{"n_layer": 8, "d_model": 320, "n_experts": 40, "experts_per_token": 1, "d_expert": 512, "d_shared_expert": 0, "activation": "geglu", "moe_layers": [1, 3, 5, 7], "router_score": "softmax", "normalize_top_k": false, "routed_scale": 1.0, "balance_loss": 0.00143, "balance_bias": true, "router_z_loss": 0.0001, "init_std_router": 0.0334, "lr_router": 0.00177, "vocab_size": 8192, "norm": "layernorm", "norm_eps": 1e-06, "tie_embeddings": false, "optimizer": "soap_variant", "lr": 0.00305, "beta1": 0.95, "beta2": 0.98, "grad_clip": 1.0, "batch_tokens": 131072, "seq_len": 1024, "train_tokens": 900500000, "steps": 6871, "dataset": "wikipedia_en"}
Below are experts of layer 5 (counted from 0) of a mixture-of-experts language model. Rows are named gate (a neuron's input weights, with its number), up (a neuron's input weights, with its number), down (a neuron's output weights, with its number) and show model dimensions 160-239. Each number is 500 + 25 x the weight over its row's rms, rounded and kept within 0 to 999. Numbers have three digits each.
Before each expert's rows: "mostly gets" lists some tokens that are sent to it at least half of the time. This comes from a sample of Wikipedia text that the model never trained on.

# expert 12
mostly gets: " Votes", " %", " JPL", " Candidate", " Apps", " Turnout"
gate1:467513480523533545475499520520496487506508504507490469467459453470488485517506517461452457506451521531496522516448488481490452544448462524489503461515478475511504514518498519500508490462487486533525498521460474539529483507509506506498482551
up1:473532509520485526520497482515488479507463527521487467490441483482472532531489487482499479520449518518514479509465510508488478498510501541539490451523466494527499514539531530494503438508502520479482483495447476523478526501529490465475461510
down1:502482477476515502516493530476534517495505516515494480487524535504468502499472527522530468526515458503480466521470468494520465536495444495482527528501462475492460490446505538480470480526507496529505529549469492486519495536465533478457472502
gate2:501528494543493507495509531518497487450471492532500503542492467502499495494508470465431484511488485482509513484457494476499433506539467495499463477514532522519516525469491583489515482490460506492536513490521494530543467473438491504474504478
up2:473519557495485573521507517462512491517471494485449507518500497450498484507480473508492506491495498468512469490519509514473506509521528539491471483533496521493521536510478523433509491495485552509524508522527418556508491509493477438540522488
down2:480479501473476525512491485470478508516502447475509471483484508485471487480512511510502464531547502528494485511483497493509471510495525471567508484453503491474533497508462494489504510495504478494488498505497512486479505493500492482503485496

# expert 27
mostly gets: "ff", " conv", " inf", " sh", "gg", "uv"
gate0:527503452492468537538493550482455512531530493532521553457474486484560483528536481496509505483507509546485517461509491529537452549539486472488527545466481488491505503493463542535486498489505499498474507498515520504517508479451536486513499474
up0:551508478504476503504473520475496535527540456547490531494527523501526521483498513525473567511477507473488539479527477475475500512539508530516480502517536467479514491519495448502517532513497530535467551500494489476521540530494524483458518492
down0:527479526503459536484469553494472478497478529454462471547522520494525468538518479521492520520482515504537528489513508486494566500525459504525496482498504511551471462476480505457506530508478494491455484513501513460552479494465509485516502500
gate1:508492478551495515531508488467522553487423504432497533493517515510525495501529465515437486512493497459504462491480520470435485475479524507436487521512523543487513528506528499528496482479497495510451515504523482510485479496447511526515487479
up1:520510487486540499475503519523508482531463522511472505551525472478482510491471515534484528484459506491541487502496526513506472528484528496531474507451528463514464485472450510452509527544529487480509485476481511499483486465512516516515480491
down1:536478523515488475465452481505521483467489541484509519531581498450502519478529503495501514459478492487504489483525523457488532523489502530523489455523500533504472532502460510468476447514523524491480523458481444508471513482540489479474501479

# expert 24
mostly gets: " co", " off", " land", " back", " north", " south"
gate9:475458506476500509453506523509501546527483493498438473510509489512493520487507499465500514566485519517482463481485505507519526495505476518470527519517507497524477506525467508468526525470553468503520493478448509477519478519492446480542531488
up9:477520522526514525477504476502484448481501530502510494493461501436479460516466512523442470469536470503528483522485480496461484536453526485545517463479493501511497457485522482526486474496517492516498512483498479514493472497475519473492498513
down9:538490491558500502532496541495481483475508488490518448483508485496490460469535530516521514513500443485492482507493516517490467491493524492517481502545503528510506497538500520540476497490514493480528492513542514472425521469470477468538504486
gate10:551489507516514444502507505483512500531525516496499460474446496568509526509438471507512492493489512507487497468523490497548537541472504452492514507474526520493523539472502489515532458482492485531508497470534500494502506570505517484518490540
up10:491451500523490429457514519525506526463505521536511469474456556468493505503475540518472487521508515494486513458474472485503508503513495493472546509502530489488527482509526488476516502501493534518501488483497521502554543503514493531489507518
down10:481467488515489496491501528546508499453507493512497520481560523511548529503519491488495485510523474501494508467469435471509464446482496519512541502495484505514550514530524504540478507474487524522490518464463510498486496507446503426491518506

# expert 9
mostly gets: "\n     ", "\n ", "\n", "\n   ", " 978", "  "
gate1:511513479506538525517517467487500514487534514538481427461503439470505469512503507519474511518524438496490478501500478527472510485495548508453453429511474482508457445490477475440538524474514477518464491541490513501507504489482510488460522476
up1:504489501536550525495481468489485559476523503514501445498490454479519504506526510528440522510474465506477502493480451481471482478500505506440503463540449517522491490524527467487559484479488484508502480509465523503517540483493477493482500481
down1:508492497516569508490516496457471517511511512508525506485516510496475544490432481523556525519499487499531499485504491539501532483464506519510472559462490488483521453485487498497494490528484515522499481498481512484482513464485496525468472525
gate2:523509519544490472483504485559496510509484473530485487494516511502440470495476550512479492512517471540510454460494496559484504488549502490520495486511572496494502492522465467503504505471490522542486497533484495504495493486460512481504533468
up2:516549525529486466564498507542479489503476488520487483491530512486462453508486528480474476482507490539484461501492478504485493499504485430526520518488513479533510511515479481526520539508481539527520492518506523486480501521524491509524546518
down2:500469532529491495473509503497498499502478532486532519515497472518526513506511501487564483480453500503500504490471492474517522485458442466526505526512552503542495485472514482519476500494497490481524458511495493490489472472531537479475490498

# expert 11
mostly gets: "gu", " Gu", "ci", " int", " conf", "cc"
gate0:533460501492552500529490495522519447532450467509550502486521527496496528493496487478521452472476463522536539551532508488541453473476499476505516455518480476501505500515503492493551480506535514492548514494476493466488492503511490514480493549
up0:489516495483504496456492477473454546476516535485517491517511496508466484485515463481469552479509501480521518491500507495490501500498465518516517540494555518448478510489503548511478490486452466492473468509497552488494533470481496481494540468
down0:508518481536487519507463491542483517523459501502472508506531554463507490485520481466486515483523462461489486526472530504510494520519481490520483509482481542540537493475516508496480521545544527506470453475521480496496472532531528467478510529
gate1:507470521492527518505506509479484531487508503479492500523529511503514553505514487505448524506517465514540493521502543491504488494512497511536497530489509486519541510512480482495476560501496507499479483487460468505506488507464494504545476558
up1:504507530488493508486469499505511486481549495512547506525542497500538500499492510451560481495554568505532504495514466473487537485512519502494482480499489496534499510484523497514475489516475486541530546531504506537494528490464546479516490504
down1:453481490468542512517521505496549514500570494509534523492469477490530468543507480543491462497521505492481486538462514479525462504521551524487476475497480542513534484449522498530502477484463492519491499472511473530494515491440491514503543507

# expert 13
mostly gets: "ville", "outh", " Diego", "ović", " Rovers", "iy"
gate0:477462493450507488518482475471513488496488452478500511495483523506493467504496447509490493505488480484431503524507494479536450544531504509507493500533504487500482491549480445459484494490497503515481503517494518482473493504463484520508467506
up0:483550495502526557493501549488537485500490474504505507503500491484520520516481503510521474498529483527480489513493475513486505500500527475500507501534520547517523492490526490526491486506474515510483496458467516521507483458512532474493458480
down0:522515531496489464477511492525541488502512471510473478444521510512545515523462453488511469516535500512518493414506513504506475540475497550504503549534485509535479507494528546545498494500535503519465490527500488540503487505501542514497526500
gate1:493485477527497477480503483523470499492518529519447481507501477456529474515486499514499500517481488521511525441460519521493486509534527501545526502523505450463503518468510461503530509533519537520505540475521506490518518536509495530510512527
up1:469545506480525476521485518470537504477490503507525524507541492501496453533520450507500515486480554491474498483543519471487541528517528490512541473526500490481510458548502486481503499525517490418492510479498489468519517507504558496509490478
down1:518494492518458541483478527451528545487530498499463507536511504489552476550537518536517554490542508470500522531494508512494505514503501496475523510518506479523532481496525492473524504522523533485529500538519469535491509497473487538544532501

# expert 23
mostly gets: " sur", " mechan", " acid", " surg", " gener", " fin"
gate0:514478478495512510462521540490495471491511471515521492545469516500469455503483539479507491479474525536490506531491558509502519553494504523491496511521504494501460473499520488494525503521455498497487460490464509489504485513493493507478499543
up0:478526504520508507490496469541496495478502511513490477433555519485555495503471517508525493531506476452504519464445484484493508490499469462494539493419494505504554494505509524507486473496506519511515535495486531468507518506497467524503487469
down0:532498543478524462507501474483539469535512487499517518511516536504483517492512537537536532506522503481513452490497511491486517512511484516545500516463526532470469535461489514511521524559526511481458511458505486496487521462541475501496471530
gate1:476511490486496440506504452504530455495508500509506515513495513530544456526533493541499482490502514494470535522481462476540515478477493508498476537463490531539497469513513504505480481546500532481507517494476504512458510543504511463521493519
up1:453510495438494470471466515465527511492527490470475435539527522544521533519491516499503494517480508486494494506507488514481497510470487512511499496489500482511420493479528486522481513535550505483508508465540508526468490505469534473477513479
down1:499449531499521530522509514499481538529509508474504478506488554548478497494509485554509493464502505463491513529510513521479459504525484507508492479514536534458488470475473517472486442475506467489503463520524447466518484484509486510484508511

# expert 2
mostly gets: "'", " un", "’", " Mc", " Memorial", " Stadium"
gate1:518540479504503517525517487491500517509535489507502466457442492516490465511511487540469502514511475533452501502521506477516496479528485518471499519530495467473521458501458498474500480480520478501521471575511487529466501488509484499482483531
up1:479516565516507482558466500524524509513492480478505448504502511509485525477520496494533535486480507494523478495488498491487490534491469538552532490464510500522450511497504491451523517507537466461480518505502494484475502499479463483503488544
down1:492513510512451491468559478459518471530560495528493479507561486534519503541483486506509515465543542526502498485484481486513486513484529492535518522511545498528503477519469492511544489475519480530508510469489546523483496516474501494525473510
gate2:508497484533514491499540498503500500487469485531512489474536493469539501445474487493517496510524524508481506480509515507467475492517476497504501470541474576491541496481536465508500485475508519469461540528508487480529545488550480504478496514
up2:507513524520458477525493468519473539484545516490452493468464444523539524482488525495481523521544512500456519524542507482477445477480492525507506516486508531463502494483542541500500515477467531511453504502469486475538490493535499507484474499
down2:482476500513503555501529516468437522534522499482543481478465520513500544500486487485552487467501530499511463532524502491503512539516512497499468487490501520545470525463499527477545490519521481529485524502527490478511526497526487528514497513

# expert 20
mostly gets: " =", "v", "See", "com", "az", "Early"
gate0:489490489527562454495503492458524472508503482484508570510477476485505476488484493497533569520504541512505503492503534510490506500493511477502489513512491484493508467493480538528486525513495512479491539509468509457538475454531500475521441505
up0:492505493508441494572485505490480565466547478482457525485484543529532512527518431488543505498498497534529537496501538501473551503477521512529486503498413469428532543537521531503512496492495504509481493495538525520493494482483490491471533476
down0:512489505496539562521508503499495498490500465489512535487490498512500500487488559458524496484497496493476504513494521518495490499485463485503527464530538498513490479477470504466498522492514518528494471498504526500525441542476499493550492494
gate1:498474514508503504501499504491558472513487499426460488491555560439501481507504514507528539524530510542502489471495479479534470516523510489511508478474518538553501456483469496494553478488547517499489497483508485469515488530508501514540512485
up1:470478519529498499499503496520559481489512499450501508455511545478496526486541517490520519506518507528528495508481499463490529534507499508486549535498480473550521444522460497472528444478552486505498460482501449494549494515519479503498497500
down1:471486521527481470559514492523511528504471499552455508483510517527498524537542519532490500487531439478487510455524503517550517496474519537519522490509499550490544546514480483512537528460502539539512497484508480492498521527481483500534518474

# expert 17
mostly gets: " games", " systems", " areas", " others", " films", " groups"
gate1:486504527507491484507490513496526552499521524453514501491517501482476494501482508481546500502508505537458466526466506506485517492467550501452499467501453547474529540523465492537506527475452513475495487529540431450500522436511499503502438492
up1:496526515461454517578518462495488500518461476528480522456488542461506488498541508542514509534507492468530487528515541453511516527537470496524482560491519436517486471465496506475471476542483472520521494507491511516532448503453508448492495482
down1:475511498501550503489517549495487462483482509494480507444478531442524485506539503497527491516485496495477485512517452522515522510485531428481511498534529482462489466482489510514500482556527488500524491525546524524492507469482510496525557501
gate2:549553532502471482488457503519488511472514469484462518479493527469469495490492497502447498479539483488561529524531524482483479521508523510497507532501483473467516503470536476502508484549444484477514493516465442521487462512487466474512463525
up2:519520518525489503505488486469520514503508513512528466471528499518542509443491513469521466504491517497509487522524508503477495531478486520486486476486534482521448534518463515507458452481563499494504500467549535448482508500498543562469536487
down2:486513478525558567511477532452496460502487493533551497510467489510548499536530500498495499497514508490495453476534514485524489449506470481497517498515497468506500496502501503553488508461494520510496484485518527562509483494525487504518500486

# expert 28
mostly gets: " June", " January", " September", " July", " October", " April"
gate0:482496514494531477514488526504457496510514473503499507496451459533480560551510528496505491482523481467479479482507581530491472454493494475489478464491491454527516507525518499503500491480474483496519517471456490430496500512538504514520494486
up0:529512476545474493499455480482517506500501518483482494484552547532491511467491495514495486486493494506504471493483471533507491506519494506531517540511522538498488523481533521512517552525460501513519444490502494487513553512506482538466456476
down0:564497514502440530518518487510491469495481553479525509509520462512485493568481511478484497513506513491518520505511463539545489485526523556476487467508501496497483523521486463509488479497502513512508467511527512500499471466460510526499512484
gate1:492509510528516484529483482488510491514507472495456497478489486503536465516537542535484499508476487490477529494524510534541480491494523463506478485485530461518407520500504498466467510549510505496469517519548524503497493501501477485485476490
up1:479504521550512519512519522515485473495485457487481505533483462504480488473535527509502487549505488501485458486522450500489441486499504470530486504513494529503495519536505535525508494484468553536481526509530515489497537464528474503510523534
down1:472522516465493487507524516494516530543504542472495499552454522501525472503491505499473473500466454486492482507467525487516527504511463514433497508495487499496508515539471519485470500461513494510557499473538502522495519492495511573494471466

# expert 4
mostly gets: "ä", "asa", "ú", "ı", "è", "za"
gate0:487504479456512477492498476548528505486495487532463529521479502482487532511526536466504475514514487525520521501539474529464478530531479494494508488483486484496503482486451523512495533475505494491470464533516515526470505468543526492477495537
up0:496472508493482525527526519491494491546509528515466512478500460504486524511501484489477490535527505468476507490499479461455517514506485518480481492529448473494515520540444499520511484516509446503489518476480517505468443507521508470486505494
down0:456493526470515509526499501480521507503500519504503483520480504512504516518487454498477495516464501461462511491491504509494500534510499521497484566468475543444496488505477486504475500512457559482533526468519499465482498466480478558485481500
gate1:530495473495509497530518500502496546523508545496524516477477492514503468472496507467499534493513456563540496471493514494514495495478520532523481518496577499541471511518490507477500499446562521485523506479494505479489527492461503504525492519
up1:473501511493476477499486524496495511515486457462556517507485472467504502476472502532528557500476536494510506489496467488501498477528548504529495523544499469506486510504510520496493482506487477501508495468504472557515467541485496500524547501
down1:407508520500469554477543465526480515508519530564507529505505506528534461509477510508523450501488518486503503528492502527518506447474478502525519503490504523488489449499512508516524486499466522518492466510501535503519490502478537512525497489

# expert 16
mostly gets: ".", " .", " Colonel"
gate1:484516478544510504487515471459481499475503488518502477508512434483476488493489449462502510519521509459512509482429522473483496472505529492483532495494510537517468474514531504486492524470525539528494490504482512472516487493491535528536482492
up1:516487506537536518497545535515494511510507517527560499480534487500541485501507447529492470487494481504468488511531525422457560459521512492496464469497529532497511544442492490525477467518552564500503531471532518472461486502509502457484489534
down1:493461510521479506469507557552514525524510546503484569513488501498462486493466459503555471485495546501529545519485526483504488506493534479479530466471483498511492506497491500468509515506506487544461484480513510523491492514497519540475527506
gate2:471506531483538515483504454482503516469446482487519512531516483522485527528466506493489493494489532457497476491469493504517477475524541528516542511490556434488480503424524458500461467490479468525524472483522470460490505503489515518536477532
up2:515462501501510503514535465495478523512469488491519516510504488540440501482495527521508472491545483454511464503500506506499533505496497510523502499473501437517456520503530482494460502485495482528499526494484489462514532481492493494502512462
down2:503487482501481460492488474502489484422521508461494460518511484508477512472518496543520432505461529479531487524458499483505491496468449541514494537539526498508459517485488492528531514506472510504508458496469499471491465465522497516500469537

# expert 21
mostly gets: " fa", " mo", " Ka", " ad", " Ko", " Fa"
gate1:546516493509506505462478498450487470483486494516474512515473498500499452547502524511513516490515513500494541531460530524445519485514537525518478530483472491516478474546467518518464561486495519526560524539520470553506530502479505533496511519
up1:511529485500475519538483491513558498506523507500485505483503507487484490465497564464480519534520499526516512522482496501468507512547484539465495506519535504526471490461468472490494474502464451486528519471506500509494454499504541502512498497
down1:529490529527491479463549521542562540525508543501512528516502527577511524506492503485485511524508512517472529532504477470473500503535510490506502501561495500518490512531553483465528484489485527501518513466535469523517544532499503464524500507
gate2:472552498461526490474534500462484490526493509546499486492477469481527492534497458509505458508476538510499546507449507494534482462494514500468557503517531500522530475478510547532541499509489520496456507477474537530509519503529503489522516521
up2:520505467504483490509506488505522454505545534492436457516524521503506524476518513520502515502502485521462482511507458530468495502446564504532513505459457470545447486530537499449537542492494470498489487520459475474508492542546472548476497531
down2:542536530545484501489474539537506476517498528532472495519521528528481512519484553490486527513504583523559481543531484517508552501485483479531523494467475497535481459530475488480537554497500528472467497482501504445498507492506491450461528504

# expert 18
mostly gets: " to", "%", " households", " cannot", " median", " −"
gate1:479481457481485485493515573478489502461529473477494527522506497488505513483477494518504524501513522527504476514477499492492459529517528493528496472511501491513475504499534491506509472479489507522477472491502518532532482489520493481471487510
up1:478529531565541523464522502501498521491515521503501478478506511483508535499510502520492509501470472516500532471499483482506516509497433496524501483521487463539487467447488518546498497537489493539509484445486500481473472479507516539531521548
down1:490471475492471502465527534462509520508545524489489495464531486511522528509531545468485451546556477526528510480488470495493520495526510476531473434494488522491476513453490454500514518493478544512518476473494534500460484505475492506459532512
gate2:500523527477493500497498536486518521495484477567494499514488515485497436504482494519513515463465519528529477516513536505480479527479470483494508502508529543485488511492502434457482486471522475496477497527510504517558519517491480512493576531
up2:520472493525490507488451486550482488485463505485487501459497536456502507481507469486503467500507490511492455519496523498563488504514524578484525486470442513473465490497519452484450505527494498481523514515473497495467484476510495473509486480
down2:480462515525516513525508497505536458525534470481463505486499541501506530476524507535464504521490540473468481510454510464505453490527516488523484515530484491507451513536510521499490457517487512487541494551488495494465513511482511512523502489

# expert 22
mostly gets: " de", " la", " le", " d", " v", " s"
gate1:517480504542494513477474543525483473500535494490528506481481482479503480506483507497496542526503505496512488519503498519478447514521519491481572491588484511518528482479522466535492505510484491512491486485539442486503485484523522473506446492
up1:486464516493472540482466503533505544481511486538468507517523495491466512550505474564478502487472497517516446509524507471490499500532528532499510534499520512487454520495532485477494516476475499455458485477501527499496523505536529517470506532
down1:491482474514547484474494510496499499537503502532466519516488532528484510477517451465486510489516532463547457501496518536506474493479523480473487439506520475484524553513511493492511492505497533547491547498533511504462524504459503481473520557
gate2:513499468510521506494442522477507496422522455511472528501475484519522555496491546484475485521509471499507503451510454482496486528496481550502504511479531464516471517506463566467493538516508478483509484480520476523488491514489485514513498555
up2:497507547487493517504522487483501533527526507503519501529503496472509496506500490480523511447500459464504501509491517541508487493518513526432523499554502525540545492536516506519493501510512514501479472500488540461490527537450528540510503459
down2:490436531518510480498543489482500527489522511505464480563535512478464493491488483559505449465543502477530494523493488515476518544523490505472487521524532508523533484520485543456471489517502499527469462510505541502480535517511494502521491479

# expert 19
mostly gets: " in", " by", " into", " within", "from", " from"
gate9:513493454495469558534506486482507472472511499501507512458522524501541494503502534520560465483509487508535512519500485486492503490508513496521498497476490466486470503527511450558542514479499459505475537536527464475491498522481489529507496525
up9:520480446500503495504480494503516504500494484522500517515477522504542515502490537477510495518509464519522505507545523521477486505491512484484488494471497455486424533487512473525523476524526487534477536500471487484538478437535502503525481517
down9:483495491505467482513472504498493486466523473511469515518496557504521501545472520480484520507505504542539497465495530479517500475444475474511460517525457505507473466482509516486497537526496493510520512505514507488480554500521536516508512541
gate10:524529496509480471503478525472497518497483506467480515535470474504526522532483502513501511479478490500519506549493496532478505521532514519476471516456454496529537545467513501499502485477501516488523476538505519512537547462506514487520507526
up10:498500493496492523543500510535530555496473526541473541496509503527525513489507496480515482471507527537525513457533542515493510490475524494540493516516541494488462495438502516467447493551517489534479531443483512493470492512513495522484490499
down10:524522471540519480503470453489423516458495492489498520534506497470522507497501547506536482481461509496512497517503518484512459519477513524521493514547528512496460513538502518455505487478487523479500495520512521497497507475511505512533503502

# expert 30
mostly gets: " dis", " rem", " det", " ob", " Bh", " impr"
gate1:534475534519504504525510501513541506478511466492536514460496476489469503456513463513451469498505510470510527482487591518498470505527532526506482443468513485518494530506448497498502500514511524487456533476511534493487461524450493492516510471
up1:470493502482502459546540490491473515510559514434478486484484518535493518503516527515521539486526539532493526514493472489522511460479547478486489547490479475508482539492530499446482503466495499500468478480540517513487491485485474520516487512
down1:507479544432482506511509497491532534518509513495533507494499504533553496524518497489497480493493513496516498509459525526504513525506499491501446491503517476512512516507576520504473500509470511557538512528493470535463523508513533522504479491
gate2:525557467516514467506509525495482509550473490543482505498540546491472478473524508524505498475460454497505469491548491546461498512489501546519479473486460525521493519511490485508508528502492493450509525506513500524517463510433553530528506488
up2:513509528476517506507503543525439503491510506502492499500476574494522500481536503498488500495498494497531501492542491525512508466442534519526547511519566480467508534480456537474474518471474470462504547467477515520474466494502506487459543472
down2:510526470494524449523518501489500449494465502522492484490531493454508514468526490470523465472481487500490490538511514474512502526473519490475502476490488450446443528467496538462497484465544477482464493527527505499505475490498523550474505502

# expert 33
mostly gets: "+", "–", "−", "⁄", " -", " •"
gate1:478505507494496509514481506488468526523483498543514567515508511528507527522496480504478507513468456510474516508514536502476466541481495499542523493468529448463533520480490492517525516534496503494475502518500512494533517492527493528527533534
up1:510528485474529520512535512509517505454495493506486498508487445477507483480497513458521531507543489502468500489493501493545500496488460490485497476505476592485520482512478465522435468527525538481531531474453495441516510463476483472487497505
down1:445491520490500538496525479477483449484512546505558494525457448508510554522506471539486524475533493500471500509480472468492516526502553513546468457520501535472521489507479518491478487484475514447511528501491491501532504526477469527511507505
gate2:507482508492508488485506482490552484498483479509457485479530493517505504478487475490532464518529478503444490523496502479527444534459490485488488532476536535533523493553523524536482467512491493502469494507496515509507524492458525488505465497
up2:470502471459528529524530538473533516504461500470490552506487505486505494496498499485490504485489475484485466510500536491502475482507539508476515492544499535475488537517453498496528484479503457476519484524524499521470473525470531503510509549
down2:525492467494448503515480487513492476465506532519522502504477539525482467504535535477493482482501472487508511504482455508484517501469485495510477479486508468512531477462513508457495510508442534532483497485508481493460525500499526486475520457

# expert 15
mostly gets: "F", " FC", " league", "S", " Regiment", " Committee"
gate0:519476511495513468551518529503518488505478453514512515499496496454487506508487476512457487490451481540503495483550490485508484488443486462496515504515514491502534492476529483497542515503478553506499499506511545495527487511467492510548499490
up0:523496528514478474491464541510482535495486498512543507505479479454488504518486481508506452518480492560519498502495489512482497518507481538498493480503496497487515475492475517509503498429500490446497511458481483527480498502525517484493511526
down0:459561521535524513516510489484511487526460468511473485489497454533472475560497520470492471488533506506469470493507483534500509506509549465536493488515483478512520505502496448506551505509490505521491495505472492512475494476476478522516467526
gate1:533477505500506519497526501483551482494502459497499486497476496519485507470551514499520484509476492455495469485499486470506447521513508457483529505485513479464457528512459545518486502468489506511512495560511437513508502484456476489496463489
up1:508512555549485539471496515462514466498500481494499469515499482529530460532494505485505464499445463476537527469478486501470509468513492501486481504535573466489449505524478547527523486501481501497493499506519492509504499508521473558520464526
down1:495495525500448486499559525509498469490480496495501457497494474513529525484472472496533522472472484496484481526496491494522516513524468479506503547517507514548419481467480482535525484499504491458467509502526507575498485484536519448514506459

# expert 39
mostly gets: " \"", "\n\n", " '", " “", "&", " ["
gate1:496548520474509489453505481536507479474504459516530519502481498530504509530526488503520490474493511451499533479501533502511504498470520492508495473512457480496496524479550487492526497472504475474495495497502499515494544506482478497512534481
up1:549523480519502505514520514513485503536506502505451538472499512458472503476493505498514525539482501522524453460511477503488505529480444518546462463554509479458446478548508511490453486513477516518493512473513551493471476475515540497499459488
down1:523465526462517493497512508512526508465518476553538492504501493542507491498512520505489479485477505499527521448511521481474504457527507431483483522510522468498500500523477459483488535505499470502495478513517536533493488467506474532519526521
gate2:521517547468489533490464542492575478511505473514491542443503515461528485467480488469494525541487462529527455502494474467478470445481489482484496513484536501500513536466493535485496478515528509489521507513471462530471526510538511485509484487
up2:493475518520560452557500469499477517471510507519509489472496508505483515512504523510464451503513481501487477522494591532467523474488515525470500482533491541497500461447485496511523512498495530504515539470497506475483493456477515508522531467
down2:505503528515518529449495534515509497529491491485535524505524537470498500519499531500479501528463499465535478507466504507521451508520468512486467513491468468519508521520547492503459466475506454508529521542483526482503514548477514510502524516

# expert 31
mostly gets: " public", " real", "str", "ct", " ind", " Ind"
gate0:469517508465505527473448464472494540512469504469483475506518495501512462478531519539474525542492436500475524514517512505524539508531500503456523499523526501469484505519485511500499499493527498510511485472491498478485489510480574512482493515
up0:469555509472456535493476511484513447490522520511518523528536488514496523524504513498520511513432510554480472523471516515542534524483465485507446477520524478479486488515527516505528499494505528467515495429505524502506552509530495535518534486
down0:505535507503536549466532480485524506533488514505493505491514511509508528518497542505542507473532523493479503511477493482487487523491450506534454546492498525506482472539471503523531479476507487479541526474499479482492495537495494468472525519
gate1:473516499505480532512487461514495485453481558551521525538505547506505509517487504485442448515506494503513484462503521493491474523552478524505447506462505516498494470511499518465524449497498458517518521476499542490499481513500481549508520502
up1:529520537521514493463484538528512529516520440471578483522502527487509494492502465521525491487498545516531540509535502497528535495464485506487482538460542514478502431521499486482464534530476502494510499501455515469515496479488495474492464504
down1:489493509514547483517509488503541487520500491466497497563516521536492472461466480464496490462429469514543491521508503504493471506533470572492483518434499497493530553515473525517485472518553488480471507455450508484525516499488490519444500524